Weights of a small mixture-of-experts language model, trained from scratch on English Wikipedia.
Training: a variant of SOAP for the experts, 471M tokens, 3592 steps.
Below are experts of layer 5 (counted from 0) of a mixture-of-experts language model. Rows are named router (the router's row for the expert), gate (a neuron's input weights, with its number), up (a neuron's input weights, with its number), down (a neuron's output weights, with its number) and show model dimensions 0-255. Each number is 128 + 24 x the weight over its row's rms, rounded and kept within 0 to 255.
After each expert's rows: "raises" lists some tokens whose logits its average output raises strongly, later layers aside; "gets" lists some tokens that make up at least twice as much of what it gets as of all text. This comes from a sample of Wikipedia text that the model never trained on. Tokens count by the router's weight.

# expert 19
router [110 164 140 123 107 123 139 129 115 116 151 121  69 112 130 172 129 120 195 104 118 148 127 104 127 132 117 132 148  96 100 133 136 197 142 131 186 129 124 139 149 133 183 173 147 142 136 141 141 140  90 133 135 119 111 143 110 141  98 112 113 143 160 132 138  91 180 133 155  83 127 141 145 113 127 132 122 140 103 128 145 113 158 120 137 132 131 110 132 175 143 117 125 163 114 117  62 103 165 134 169 152 103 116 174 123 104  95 151 123 149 135 142 173 104 126 146 155 112 144 156 133 161  88 138 144 145 142 100 122 106 151 131 136 154 110 114 131  98 143 127 132 105 156 120  97 132  99 115 144 109 115  97 112 127 128 129  99 113 164 170 173 121 137 175 163 170 135 137 146 183 140 116 151 111 114 157 168 128 152 141 174  76 113 145 111 133 155 140 110 129 136 143 138 146 149 145 111 135 149  91 164 105 154 162 140 123 146 125 162 131 144 151 121 125  90 112 122 148 109 129 137 146 105 108 123 176 127 121 145 125 187 136 155 123 107 150 129 149 192 137 173 132 119 156 108 125 126 139 185  80 116 123  94 124 140]
gate0 [103 128 135 122  84 147 153  63  97 161  96 132 134 150 157 158 118  95 151 176 105 146 153 148 152 151 120 114 170  91 115 114 132 146 136 156 165 119  84 122 118 129 143 118 156 128 143 120 120 142  92 175 179 154  92 133 139 158 148 149 138 106 108 163 108 113 120 151 170 111 128 170 159 149 164 147  91 149 126 130 100 137 100 113 144 155 124 150 139 129 155 114 116 163  81 104 140 130 124 100  95 124 131 160 147 151 107 122 110 134 153  81 153 135 104 141 157 152 115 144 110 106  68 104 117 115 131 134 137 128  99 128 166 160 137 159 138 110 170 148 121 141 129 102 103 143 187 152  96 118 132 147 142 114 162 112  92 101 107 153 102 132 129 129 174  97 163 134 156 132 102 125 112 108 137 152 155 126 154 115 125 158 160 107 136 122 143 148 136 146 108  96 111 123 114 125 144 140 132  73  96 149  89 125 147  87 144 141 164 120 127 120 150 185 100 139 120 104 132 120 131 119 162 155 148 126 141 153 140 182 134 104 114 167 110 153 144 126 116 118 161 118 119  93 103 178 121 113 180 114 139 131 128 149 146  97]
up0 [ 96 118 146  95 186 166 132 113 118 142 151 145 122 165 103 118 118 177  98 129 109 127 136 108  72  96 135 135  76 148 166 141 117 146 166  69 120 116 139  97  93 119 102  81  74 140 152  97 119  68 121 123 131 141 108 131 121 126 140 121  84 107 135  87 121 129 156 160 139 147 103 127 100 147 139 153 129 154 146 120 134 136 168 134 118 123 127 111 145  95 111 159 145 141 111  99 110  90 108 145 152 144 115  95 113 114 187 162 107 106 109 108 145 135  97 141 112 160 190 137 127 151 113 101 147 115 127 146 146 141 139 129 139  57 104 139 122 131 154 149 129 108 146 149 152 112 115 145 120 120 101  86 145 153  88  91 122 159 138  98  95 105 123 127 120 152 125 130 101 142  89 150 123 148 127 104 153 120 140 110 100 139 130 127 120 117 129 111 107 133 127 112 144 100 165 139 146 146 124 137 152 110 142 124 113 115 112  87  82 113  69 124 137 170 136  66 143  98 107 134 124 136 119 145 125  60 145 151 134 162 148  95 151 143 145 119 148 121 135 151 113 113 112 136 125 105 154 135 119 176 168 102 145 105 106 132]
down0 [133 139 157  84 129 139 145 113 113 157  97  89 148 111 120 176 138 172 154 131 148 116 102 122 143 124 101 116 139 120 111  96 123 150  94 120 151 128  84 158 126 121 131 120 119 136 120 113 151 125 136 128 152  88 115 144 135 150 111 167 132 130 120 118 183 145  83 160 183 124  56 188 126 185 124 129 147 106 118 132 101  85 106  99 144 138 151 153  91 140 132 130 127 141  96 160 125 165 136  97 133 110  93 133 102 176  97  95 140 134 130  69 143 158 129 137 128 124  94 132 166 135 136 146 108 127 128 163 122 115 125 104 161  97 125 130 173 111 163 126 147 126 169 142 137 120 136 125 104 144 141  97 103 142 124 116  98 108 104 151 123 130 121 142 168 178 142 139 145 116 129 159 114  86  93 120 147 145 179 139 153 103 135 109 160  84 140 110 141 137  98 129 101 138 105 130 155 164 127 121  99 130 142 153 155 141 106 133 141 118 152 154 127 145  96 145 151  82 144 151 127 134 145 118 140 107 105 148 122 171 153 172 158 120 144 141 155 111 100 146 133 155 132 136  76 125 120 130 144 106 155  99 179 146 120  66]
raises: ";", ",", " ("
gets: ",", " and", " that", "ing", "ed", " other"

# expert 11
router [145 131 112 138 161 120  85 126  93 167 114 135 161 114 107 104  88 124 113  99  94 146 110 103  59 149 127 138 162 149 126 143  93  62 121 129  97 178 110  95 155 144 116 103 121 136 134  95 145 118 143 119 111 162 163 131 138 111 122 114 129 125 118  99 141 134 138 106 123 126 157 108  96 132 144 154 111 109 187 138 155 143 124 102 123 157 131 131 132 110 120  94 148 135 128 123 163 210  92 122 151 167 162 122 125 144 145 118 149  78 154 130 137 118 179 134 131 147  69 107 102 124 154 124 115 108 134 115 124 138 133  96 119 141 192 129  80  85 139 148 140 144  88 111 142 153 125 188 108 133 134 147 169 133 115 140 192 108 141 113 112  81 125 146 135 131 146 123 151 119 126 112 110 104 139 173  90  98 125 118 125 127 139 144 146 127 125 162  94 142 119 114 137 119 114 130 180 116 140 127  91 169 148 122 125 128 115 108 132 139 172 112 114 143 106 164 101 175 119  95 114 116 141 104 168 136  86 114 170 119 166 106 129 118 154 134 103  81 149 141 110 120 138 157 130 126 132 126 126 130 108 118 120 149 146 125]
gate0 [ 98 126 151 120 111 102 149 161 116 142 148  96 160 109  99 187 122 128 161 143 146 117 101 144 143  96 136 117 105 132 111  66 166 116  99 150 141  84 154  96 136 155 112 110 110  92 105 116  95 149 173 139  66 139 117  74 131 125 142 132  90 126 157 156 168  79 122  81 139 121 107 165 138 152 156 129 120 151 149 130 144 113 131 145 125 155 153 135 124 124 143 158 144 105 137 116  90 176  81 169 151 127 102 134 171 185 135 138 165 134 106 154 110 135 114 117 167 140 130 137 145 136 134 175 155 144 118 131 143 133 109 131 124 113 136  98 132 120  95 130 183 128 145 103 156 173 133 108 153 106 151 158 182 119 138 155 129 111  93 174 126 143 103 141 121 149 141 132 115 115 110  86 104 107 125 150 117 139 101 131 123 106 157 129  93 145 149 149 141 158 112 122 125  85 108 125 131 135 118 139 146  95 139 176 151 132 127 120 137 139 155 172 154 123 162 106 166 165 165  72 154 117 172 117 117 162 101 130 117 130 126 132 145 160 122 149 139 171 156 113 165 137 129 125 119 120 118 116 134 129 105 101 140 119 131 118]
up0 [102 140  96 111 106 149 118  96  77 110 138 119 126 131 105 118 118  92 105 137 117 155 130 170 106  94 179 155  82 126 143 128 114 120 160 169 123 135 102 127 139 125 113 114 111 125 146 162 148 111 106 159 141 102 140 121 131 138 163 124 170 155 107 179 159 133 118 134 108 142 145 131 157 173  68 141 129 120 139 122 139 146 132 118 148 150 154 112  91  99 121 147  77 135 135 154 118 123 159 118 110  64 104 127 127 136 119  82 122  75 123 141  80 126 110 103 103  89  97 138 128 103 112 112 150 121  90 135 159 128 138 164 127  99 124 136 125 112 125 123 142 159  97 159 105 125 146 128  27 147 117 119 112 134 125 136 139 121 117 159 122 127 145 137 135 131 111 140 167 121 124 140 175 123 122 144 127 152 133 151 147 111 100 150 107 136 152 128 167 152 123 152 120 129 172 114 145  87 111 112 126 126 147  84 134 132 108  96 148 155 124 111 122 123  93  87  93 138 152 146  98 161 102 161  77 152 138  97 138 107 113 119 120  59 130 113 105 150 130 115  99 106 144 152  87 111 137  97 141 133 129  99 152 129  98 188]
down0 [135 169 135 149 168 124  96 147 151 156 146 122 133  93 116 146 131 135 140 107 104  76  84  90 113 136 136  94 199 138 130 130 165 113 139 167  97 116 130 117 141  87 131 126  78 138 147 108 126 119 142 152 132 165 105  87 115 148 120 118  99 155 184  99 134 121 148 141 115 125  73 116 119 100 174  87 133 164 125 112 124 178 137 111 141 126 140 156 145 130 146 157 165 122 159 126 148 121 125 143 142 108 103  97 120  90 122 128  99  91 110 106 111 117  91 132 163 143 129 103 140 124  88  91 130 118 121 111 125 144 102 162 166 150  98  93 132 137 116 148 119 112 146 149 130 104  84 155 119 127 124 124 128  92  86 143 103 110 117 140 119 159 119  94 108 139 120 141  73 112 109 174 136 177 121 129 110 113  96 117 174 138 118 144 142 169 147 137 130 132 146 109 144 162 111 145  99 113 142 136  79 113 145 152 135 110 105 102 120  95 142  95 119 130 171 134 141 118 182 161 115 145 145 129 174 142 154  75  92  98 109 102 161 144 151 118 122 135 118 122 184 107  85 106 128 140 137 143 126 143 156 102 130 129 141 132]
raises: " of", " his", " him"
gets: " as", " ", "–", "-", ":", " |"

# expert 3
router [ 99 108 147 130 148 120 166 106 163  93 157 140 129  97  90 133 132 110 112  95 141  83  97 144 147 144 144 120 176 167 165  91 128  67 126 118  88 130 119 109 108 137 112 162 156 163 131 121 151 126 121 148 114 109 166 128 103  70 110 116 136 112 125 127 135 185 143 134 120 185 138 158 180 135 140 145  87 124 182 142 125 178 108 114 121 113 150 167 132 119  90  88 105 144 127 133 115 127 143  96 155 158 113 140 143 143 152 137 159 167 155 117 110 126 158 137 123 172 106 128 116 121 129 110 124  87 100  93 143  95 138  84 136 113 106 144 181 113 174 108 129 111  98 121 143 133 121 138 117 127 135 127  97 142  98 112 108 164 127 107 139 107 130 133 143 114 114 119 119 159 142 118  87 140 165 161  81 106 127 120 117 126 176 119 100 115 127 141 108 108 156 115 105 114 174 125 112 114 126 120 124  74 126 130 102 112 116 132 124  92 154 136 151 150 148 154 106 100 136 100 115 127 157  87 144 151 148 152 126 106 116  82 143 110 135 105 109 145 135  72 122  94  87 125 157 126 114 158 134 106 171 115 119 164 145 111]
gate0 [ 88 125 175 119 143 142 157 110 133 134 135 132  86 158 139  86 143 164 117 111 106 164 173 113 138 180 163 122 140 152 106 163 163 131 100 111 106  99 147 107 163 153 143 154 112 107 128 108 141 130 108 142 151 107 122 102  92 122 119 160 110  96 154 122 118 104 103 135 186 137 121 136 133 141 130 139 140 103 132 152 125 133  90 137 173 151 143 144 105 139  97 127 100 154 119 162  95  74 113 164 104 107 118 158 141  95 109 101 165 129 141  99 147 134 117 102 135 108 131 133 141 141 117 195 110 183 106 118 141 120 133  93 137  96 129 129  70 174 111 125 120 115  92 126 129 155 127 117 111 150  98 160  65 142 148 102 100 108  97 126 125 128 117 132  91 165 127 171 130 137 111  93 106 151 156 134 140 113 107 111 119 112 109 123 124 139 137 133 126 101 136 141  86 129 121  99 158 127  89 117  95 108 123 103 154 122  99 105 100 159 140 141  63 110 130 111 104 148 108 103 110 118  85 118 122 164 117 129 103 130  90 126  87 150 102 117 100 105 188 119  90 115 108 141 140 125 119  92 142 167 139 124 126 155 109 144]
up0 [121 165 106 131 107  94 139 135 105 142 151 163 121 140 107 122 141 110 118  94 119 146 106  94 124 125 112 125 109 139 103 120 174 124 152 109  90 103 146 151 167 155 107 125  86 130 103 156  88 146 119 134 120 164 108 108 108  98 129 133  85 110 111 104  96 174 156 163 140  73 129 139 121 104 123 122 104 173 162 146 102 147 129 121 141 187 145 156 126 115 100 176 129 151  97 150 151 101  91  86 120 133 155 162 135 136 114 128 120 109 132 100 142 121 155 137 118 111 157 117 136  87 133 169 140 125 135 164 153 110  78 100 100 111 131 114 133 179  93 101 106 167 150 129 137 112 149 121 130 156  96 127  87 161 136 106 150 148 150 119 113 113  93  90 144 137 114 125 139 157 127 159 144 174 127 141 144  97 117 152  76 106 125 120 148 134 133 110 140 119 152 111 149 147 136 125 144 115  91 111 121 128 131 149 181 102 152 135 162 113 155 138  74 126 131 137 168 138 163 146 158 132 118 122 153 139 116 176 122 120 132 117 112 132 112 122  89 137 158 133  77 122 140 114 128  61 124 103 151 134 111 132 102 209 145 145]
down0 [172 110 156 123 151 105 139  97 109 181 142 135 173 125 158 132 133 128 101 107 134 141 108 144 117 108 184 104 124 111 133 109 138 170 132 121 149 123 125 122 160 151 129 113 112  90 135 154 167  88 129 136 147  89 133 120 174 131 120 115 184 137 126 137 143 136 155 117 131 133 158 132  94 116 150 156  82 184 129 174 136 142 154 157 122  64 151 118 132 118 129 108 142 151 135 124 107 136 149 116  83 138 132 143 104 108 112 128 112 146 115 144 131 125 166 131 100 100 146  99 103 188 119 133 112 125  77 152 125  99 116 140 141 104 150 176 133  82 181  87 113 140 116 118  98 110 105  98 128 115 103 103 111 133 168 114 133 167 113 106 164 143 132 107 133 108  88 108 140 146 108 148 143 116 125 111 166 124 163 138 119 146 155  86 160 121  89 111 179 149 153 152  97 110 103 149 191 120 144 103  98 121 164 134 134 137 104 149 148 101 122 124 141 146 146 161 141 122 100 159 119 148 115 109 104 109 102 146  95 133 155 160 134 157 131 161 122 139 141  90 130 163  93 122  81 165 144 152 135 132 129 134 151 135 159 102]
raises: ",", " and", " from", " to", " v", " ("
gets: ".", "S", "D", "C", "O", "F"

# expert 13
router [107 122 152 116 106 115 167 121 121 149 122 159 155 151 105 100  90 125 125 134 123 107 121 159 118 138 152 150 122 136 129 124 143 138 155 116 132 109 123 100 158 107 158 145 146 110 122 153 103 115 103 170 133 134 103  90  99 127 123 123 138 100 116  63 116 112 101 113 112 113 121 147 139  99 143 137 152 104 139 118 145 111 133  99 144 108 179 157  92 107 128 184 140 139 110 132 145 106  78 143 161 162 151 117  95 122 143  89 160 139 166 112  98 130 126 108 138 138 143 167 133 107  79 178  85 102 105 119 158 112 162 162 127 162 113 148 136 171  99  89 115 154 108 128 170 131 107 145 195 150 145  86 154 132 116 122  86 124 137 144 109 144 168 103 118 122 102 105 115 148 121 156 105 131 135  56 158 134 121 106 131  91 141 113  97 124 123 113 117 112 157 130 121 112 110 140 121  80 149 106 191 124 154 168  78  93 142 151 159 147  99 146 154 109 150 147 103  92  96 140 119 138 133 105 130 132 112 127 168 117  85 169 107 125 142 120  94 142 147  98 141 123 130 123 155 124 126  66 123 121 128 143 134 124 154 117]
gate0 [122 162 114 113 160 117 170 145 142 102 102 122 120 167 149  86 163 120 105 106 150 133 189 113 110 109 122 129 144 132 102 124  96 147 117 136 165 164 177 121 139  82 133 111 121 138 103 102  87 150 129 113 123 136 129 143 151 108 131 130 166 127 154 102  84  73 146 131  89 123 116 115 140 128 143 167 137 177 108 147 145 101 110 133 129  80 128 147 138 124  96 145  92 100  93 106 102 153 113 125 135 142 133 118 146 116 128 115 139 128  91 114 114 129 137 134 132  75  80 132 112 152 193 125 143 119 108 135 146  95 129 161 148 105 131  99 148 120 130 180 147  97 114 103 131  99 142 118 123 110 142 140 135 177 125  96 123 150  86 112 166 150 148 122 136 123 158 148 156 135 150 153 111 120  83 115 116 124 125 129 110 116  97 114 174 106 145 144 172 110 100  93 104 152  84 146 123 162 153  82 137 127 113 123 132 100 156 141  55 124 138 149 133 145 117 104 142 116 127 125 146 139 150 139 129 141 135 158 142 128 132 138  89  39 156 154 127 119 124 112 130 114 122 114  84 101  88 149 153  92  95 153 111 134 115 137]
up0 [133 125 142 114 136 142 147 151 167 141 112  76 135 107  65 143 117 113 131  82 126 136 134 115 138  70 129 144 136  92  85 133 181 140 103 153 110 156 121 153 150 124 125 159  92 141 105 130 124 134 126 166 109 137 124 111 155 136  94  95 141 107 136 148 112 128 132 127 118 112 127 129 129 115 179 131 126  72  78 166 134 161 128 124 135 156 136 125  93 118 160 118 149 106 115  91 135  89 129 101 142 131 140 143 128 158 111 126 114 119 131 148 130 116 130 103 113 120 155  88 139 166 113 120 166 101 126 128  99  97 119  92  82 157 162 133 155 133 128 119 158 128 134 127  87 105 210 102 165 159 102 136 171 112 137 129 192 141 137 103 119 155 129 158  93  99 124  80 169 138 126 149  84 155 128 121 156 110 124  99 101 131 128 150 150 144 126 144 116 131  97 153 141 138  98 102 164 159 127 137 116 152 166 108 182 156 141 131 158 143 101 144 130 106  95 149  82 172  98 152 128 133 162 153 119 102 135 121 136 125  97 120 163 140 132 133 143 114 178 157 152 110 109 141 141 142 164 130  96 102 160 146 128 118 140 128]
down0 [125 151 138 137 124  99  95 167 173 130  89 136  79 133 125 128 128  98 135 113 121 126 154 114 126 119  80  98 103 118 134 152 126 150  81 125  87 136 150 143 146 104 145 126 131  96 151 103  96 135 135 148 118 143 132 115 147 125 143  94 140 172 144 135 145 157 146  88 128 127 134  98 139 116 132 124 110 104  94 172 180 110 162 112 118  84 117 129 128 158  98 101 118 131 143 118  97 141 137 106 127 170 102 105 113 125 100 152 121 133 119 148 109 145 171 100 155  80  99 126 143 123 165 139  80 174 124 121 121  80 157 165 112 122 146 124 147 131 105 106 116 101 133 122 110  97 107 121 150 111 118 152 106 107 124  62  99 140 126 130 141  71 122 109 129  91 135 104 133 136  92 138 117 141 164 118  88 105 167 108  99 125  97 157 203  98 153  97 130 144 120 188 129 110  78 145 128 131 144 130 147 130 121 142 151 102 139 106 117 131 123 142 107 108 104 106 142 115  99 105 105 162 149  83 118 100 101 148 153 145 108 129 124 125 138 158 124 163 120 100 143 123 109 105 109 112 173 119 113 180  93 187  95 122 136 120]
raises: "M", "E", "S", "K", "J", "W"
gets: " ", ".\n\n", " (", "\n", "==", "\n\n"

# expert 4
router [103 153 125 146 173 118 153 132 185 155 107 154 202 144 110 141 127 128  79 130 165 134 152 184 139  95 119 144 107 150 108 164 107  89 103 117 154  97 123 144 136 149 153 132 126 151 130 141 131 117 133 108 127 132 134 148 220 143 166 132 132 136 117 194 111  93 111 118 134 116 114 108 161 130 138  99 132 140  79 142 112 109 127 123 112 138 129  90 119  89 136 113 150 157 112 145 152 131  97 157  79 116 107 135 119 128 126 170 151 145 154 121 125 123 167 152 103 127 164 132 130 122  62 143  83 113 123 130 111 135 136  97 137 136  73 141  80 144 119 127 154  95 133 128 130 145 110 117 107 107 128 131 109 148 138 148 136 127 130 112  98 128 148 147 123 114 115 118 118 102 113  86 150 139 147 140  92 126 130 108 115 116 144 113 136 142 129  89 138 134  98 118 135 115  89  98 132 169 118 116 148 103 112  85  95 136 107 137 108  92 101 135 141 122 125 159 156 118 108 139 140 130  95 114 110 131  73 137 157 139 114 148 152 122 197 181 105 141 153  97 108  95 123 156  89 130 107 153 119 120  77 108 119 153 108 126]
gate0 [105 123 130 152 133 105 142 169 134 120  88 139 112 107 153 152 155 164  91 124  97 124 119 146 138  95 175 137 124 123 125 158 124  81 136 129 119 119 116 164 123 100 115 176 107 162 147  95 105 134 128  85 134 191 113 105 137 101 166 113 143 136 106  96 140 140 137 153 171  72 127  65 219  76  86 165 147 108 151 141 102 152 100 133 103 129 117 141  74 123 146 151 132  99 132 156 154 145 124 132 110 131 131 119 130 114 149  77 124 155  96 153 127 131 146 118 147 141 106 132 161 147 124 119 124 178 138 113 105 100 121  99 159 103 120 172 155 117 133  89 119  92 134 167 103  86 145 133 126 119 129 133 127 138 124 151 150 141 172 171 141 123 100 109 115 128 127 159 131 151 122 130  86 135 102 144 139 107 134 134 136 127 156 109 136  95 167 146  93 118 142 113 156  72 106 125 154 137 131 107 135 131 115 126 131 157 170 139 113 155 124 128 110 116 144 110 129  87 110 134 121 159 140 106 122 143 143 102 118 138 151 150 130 142 123 154 140 167 155 140 127 123 132 148 154 154  92 105  93 131  57 135 131 137 160 133]
up0 [144 114  81  79  94 127 139 137 137 164 105 118 138 143 144 161 120 111 169 130 100 151 155 112 147 126 127 132 113 120 131 121  90 151 137 159 153 123 116 139 114 154 116 140  86 155 146 122 114 146 149 123  58 150 130 182 131 126 101 140  88 160 131 106 143 153 112 171  96 151  89 113 157 133 129 106 147 161 120 112 110 160 112 126 143 132 112 102 117 103 103 143 153 136 159  43 148 149 146 122  91 126 127 169 112 134  75 147 124  85 147 105 130  99 134 155 123 127 174  94 144 120 120 152 107  95 112 137 181 114 162 116  85 126 102 118 143 113 110 111 101 123 162 160 122 158 140 141 111 125 119 135 130 102 113 140  79 170 135 129 149 149 137 136  65 128 135  97 151 115 120 111 128 117 144 110 145 133 130 146  76 117 149 144 137 111 109 143 184 124 117 100 140 150 123 131 145 119 132  85 126 145 119  88 140 138 176  83 137 113  74 122 128 102 120 130 137 112 128 124 146 165 112 131 120  95 117 115 114  97 127 133 176  77 178 135 147 115 143 147 177 101 118 135 120 122 154 140 167 117 169 138 102 134 125 131]
down0 [ 98 111 128 143 124 154 127  93 130 151 160 155 109 126 160 104 155 153  98 131  98 152 131  97 167  94 138 113 123  98  76 115 128 115 145 159  98 140 119 116 139 152  75 136 132 119 117 121 135 135 140 123 105 167 124  83 111 119 161 161 129 168 113 137 118 141 119  86 153 110 112 113 161 116 129 150 154 154 154 137 117 143 133 177 156 104 145 134 164 112 139 129 103 131 149 176 154 138 175 135 157 134 113 117 111 145 132 111  87 117 125 167 139 114 151 103 110 135  88 113 141 116 157  88 149 138 166 155  93 154  80 110 136 110 148 133 155 103 120 125 148 114 113  90 103 116 127 144 152 142 103 136 116 155 196 136 150 136 139 139  90 137 147 141 169 137 135 133 147 117 115 160 114 144 144 153 172 123 123 108 149 135 105 110 141 154 205 150  66 135 133 109 147 155 131 131 116  89 125 138 104 107 152 104 137 114 107 118 105 148 138 151 144 112 125 109 155 127 180 152 148 136 155 128 102 115 149 129 102 125 139 135 176 135  93 141  96 149 107 150 129 171 149  95 129  80  83  70 117 142 124  94 105  81 125  90]
raises: "a", "ra", "he", "or", "r"
gets: "-", " ", "t", " T", " t", "b"

# expert 5
router [156  81 111 119 116 125 110 120 107 135  79 117 123 104 145 157 152 117 161 114 120 170 175 100 127  95 103 142  93 124 137  97 131 163 120 104 137 128  96 184 141 117 113 147 120  83 141 117 137 100 143 132 110 120 129 143 117 116 120 124 137 134 123 181 144  98 123 112 147 127 142 118 147 107 138 114 149 150 109 132 176 135 117 126 120 127 122 118 115 107 119 135 111 154 113 142 148 175  91 133 131 143 109 122 135 141 112 111  98 170 110 140 108 133 143  64 104 151 141  69 107 115 163 147 145 156 176 116 134 106 136 128 121 103 108 130  97 139 113 141 153 136 155 164 136 111 113  97 115 111 131 137 141 133 166 148 138  76 125 151  83  89 150 146 150 157 205 164 140  93 139 119 182 136 139 134  91 151 156 124 113 138  97 148 176 126 122 137  93 122 135 128 139 117 119 124 150 132 108 119 113 159 111 116 143 155 175 121 161 116 122 108 101 134 131  74 160 130  97 113 134 103 188 114 140 132  91  82 126 100 122 108 131 121  96 152  95 101 131 147 136 154 186 145 109 114 157 165 121 128  87 150 114  60 139 118]
gate0 [124  97 138 130 124 116 146 140 111  84 110 156 138 132 127 145 126  85 103 118 171 147 143 144 144 177 136 113  72  98 141 102 160 107 130 133 128 105 137 112  98 124 132 108 153 134 121 146 138  95 121 112 143  93 149 161 105 115 113 119 142 122  98 130 153 109 149  99 119 148 160 127 111 109  88  97 127 137 153 187 156 111 150  52 103 130  99 147 160 195 170 116  96 125 143 142 160 130 156 113 126 144 137 122 116 127 128 133 115 136 156 128 141 176 130 105 126 139 102 129 103 173  95  96 146 151 136 126 131 144 145 192 111 123 131 116 107 125 145 121 127 105  95 126 116 155 123  83 118  91 138  97 116 132 119 174 124 115 150 124 179 118 111 103  88  88 113 117 151 148 124 176 172  96  88 110 135  83 100 102 103 115 121 133 141 131 127 145 126 115 124 160 109 179 130  98 151 146 112  94 176 112 111 183 144 140 151 130  66 138 129 114 179 114 142 136 135 147  81 123  94 144 151  88 156 124 122 159 174 114 139 129 144 133 139 105 118 144 139 139 155 122 149 125 130 109 130 102 108 127 158 158 109 127  98 120]
up0 [127 137 145 111 132 161 130  93 120 151 178 128 140  75 120 126 166 175 125 106 146 134 143 134 117 136 137 130 162 112 137 183 107 144 150 102 121 161 148 116 110 106  91  88 103 113 139 153 126 126 127  82 122 124 122 114 131 116 113 125 115 133 168 130 105 187 124 107  84 118  54 164 133 141 147 115 129 108 135  61 116 121 152 149 142  76 158 116  88 131 126 150 119 111 133 134 122 126 113 143 128 117 143 132 128 146 131 113 141 128 122 157 123 106 157 140 116 137 102 113 153 123 141 158 114 120 172 100 148 108 113  84 143 143 122 151 109  60 119 136  89 164 131 157 115 113 121 125 114 164 138 150 127 129 171 119 134 119 104  97 154 118 135 144 168 167 115 101 115 182 121 132 153 141 134 122 169 128 107  93 131 135 138 119 132  93 117 123 113 166 148 102 177 118 129 133 135  71 138 165 126 122 136 124 162 129 118 101 124 143 118 119 131 105 135 127 118  72 182 101 135 122 157  81 114 117  68 126 122 162  92 165 171 128 122 186  89  85  92 138 119 105 105 108 139 104 139 125 146 101 108 132 141 113 111 102]
down0 [123 182 163 143 109 142 144 189 164 137 136 133 121 106 162 158 161 131 103 134 132  96 107 126 105 144 130 109 114 124 112 124 132 101 117 103 120 133 122 146  76 134 129 182 133 164  95 143 127 165 139 148 146 122 144 118 140 130 160 130 136 153 143 172 128 115 150 108 102 123 153  97 147 120 111 113 124 122 131 126 119 105 123 107 130 173 126 124 134 139 182 126 118 158 175 120 122 102 130 136 130 145 113 129 148 125  87 116 126  94 124 116  96 185 103 119 141 134 167 185  98 119 125 136 133 167 151 166 136 170 140 142 139 120 128 123 116 189 150 123 144 127 115 127 131 182 139 130 102 115 121  67 141 122 142 131 139 124 135 116 120 125 121 132  99 119 120 158 134 103 131 135 139 100 117 120 101 135 124 158 158 118 115 117 132 104 126 136 166  95 129 130  63  75 128  73 159 161 107 131  92 132 150 123  85  79 111 140  93 147 105  98 172 133 161 123 110 151  93 161  95 147 128 159 145  72 151 109 153 128 166 112 138 115 125 131 167 192 151 130 108 150 105 168 137 129 131  70 143 136 151  99 161 151 148 123]
raises: " the", " his", " an", " a", " ", " her"
gets: " of", " in", " to", " with", " for", " by"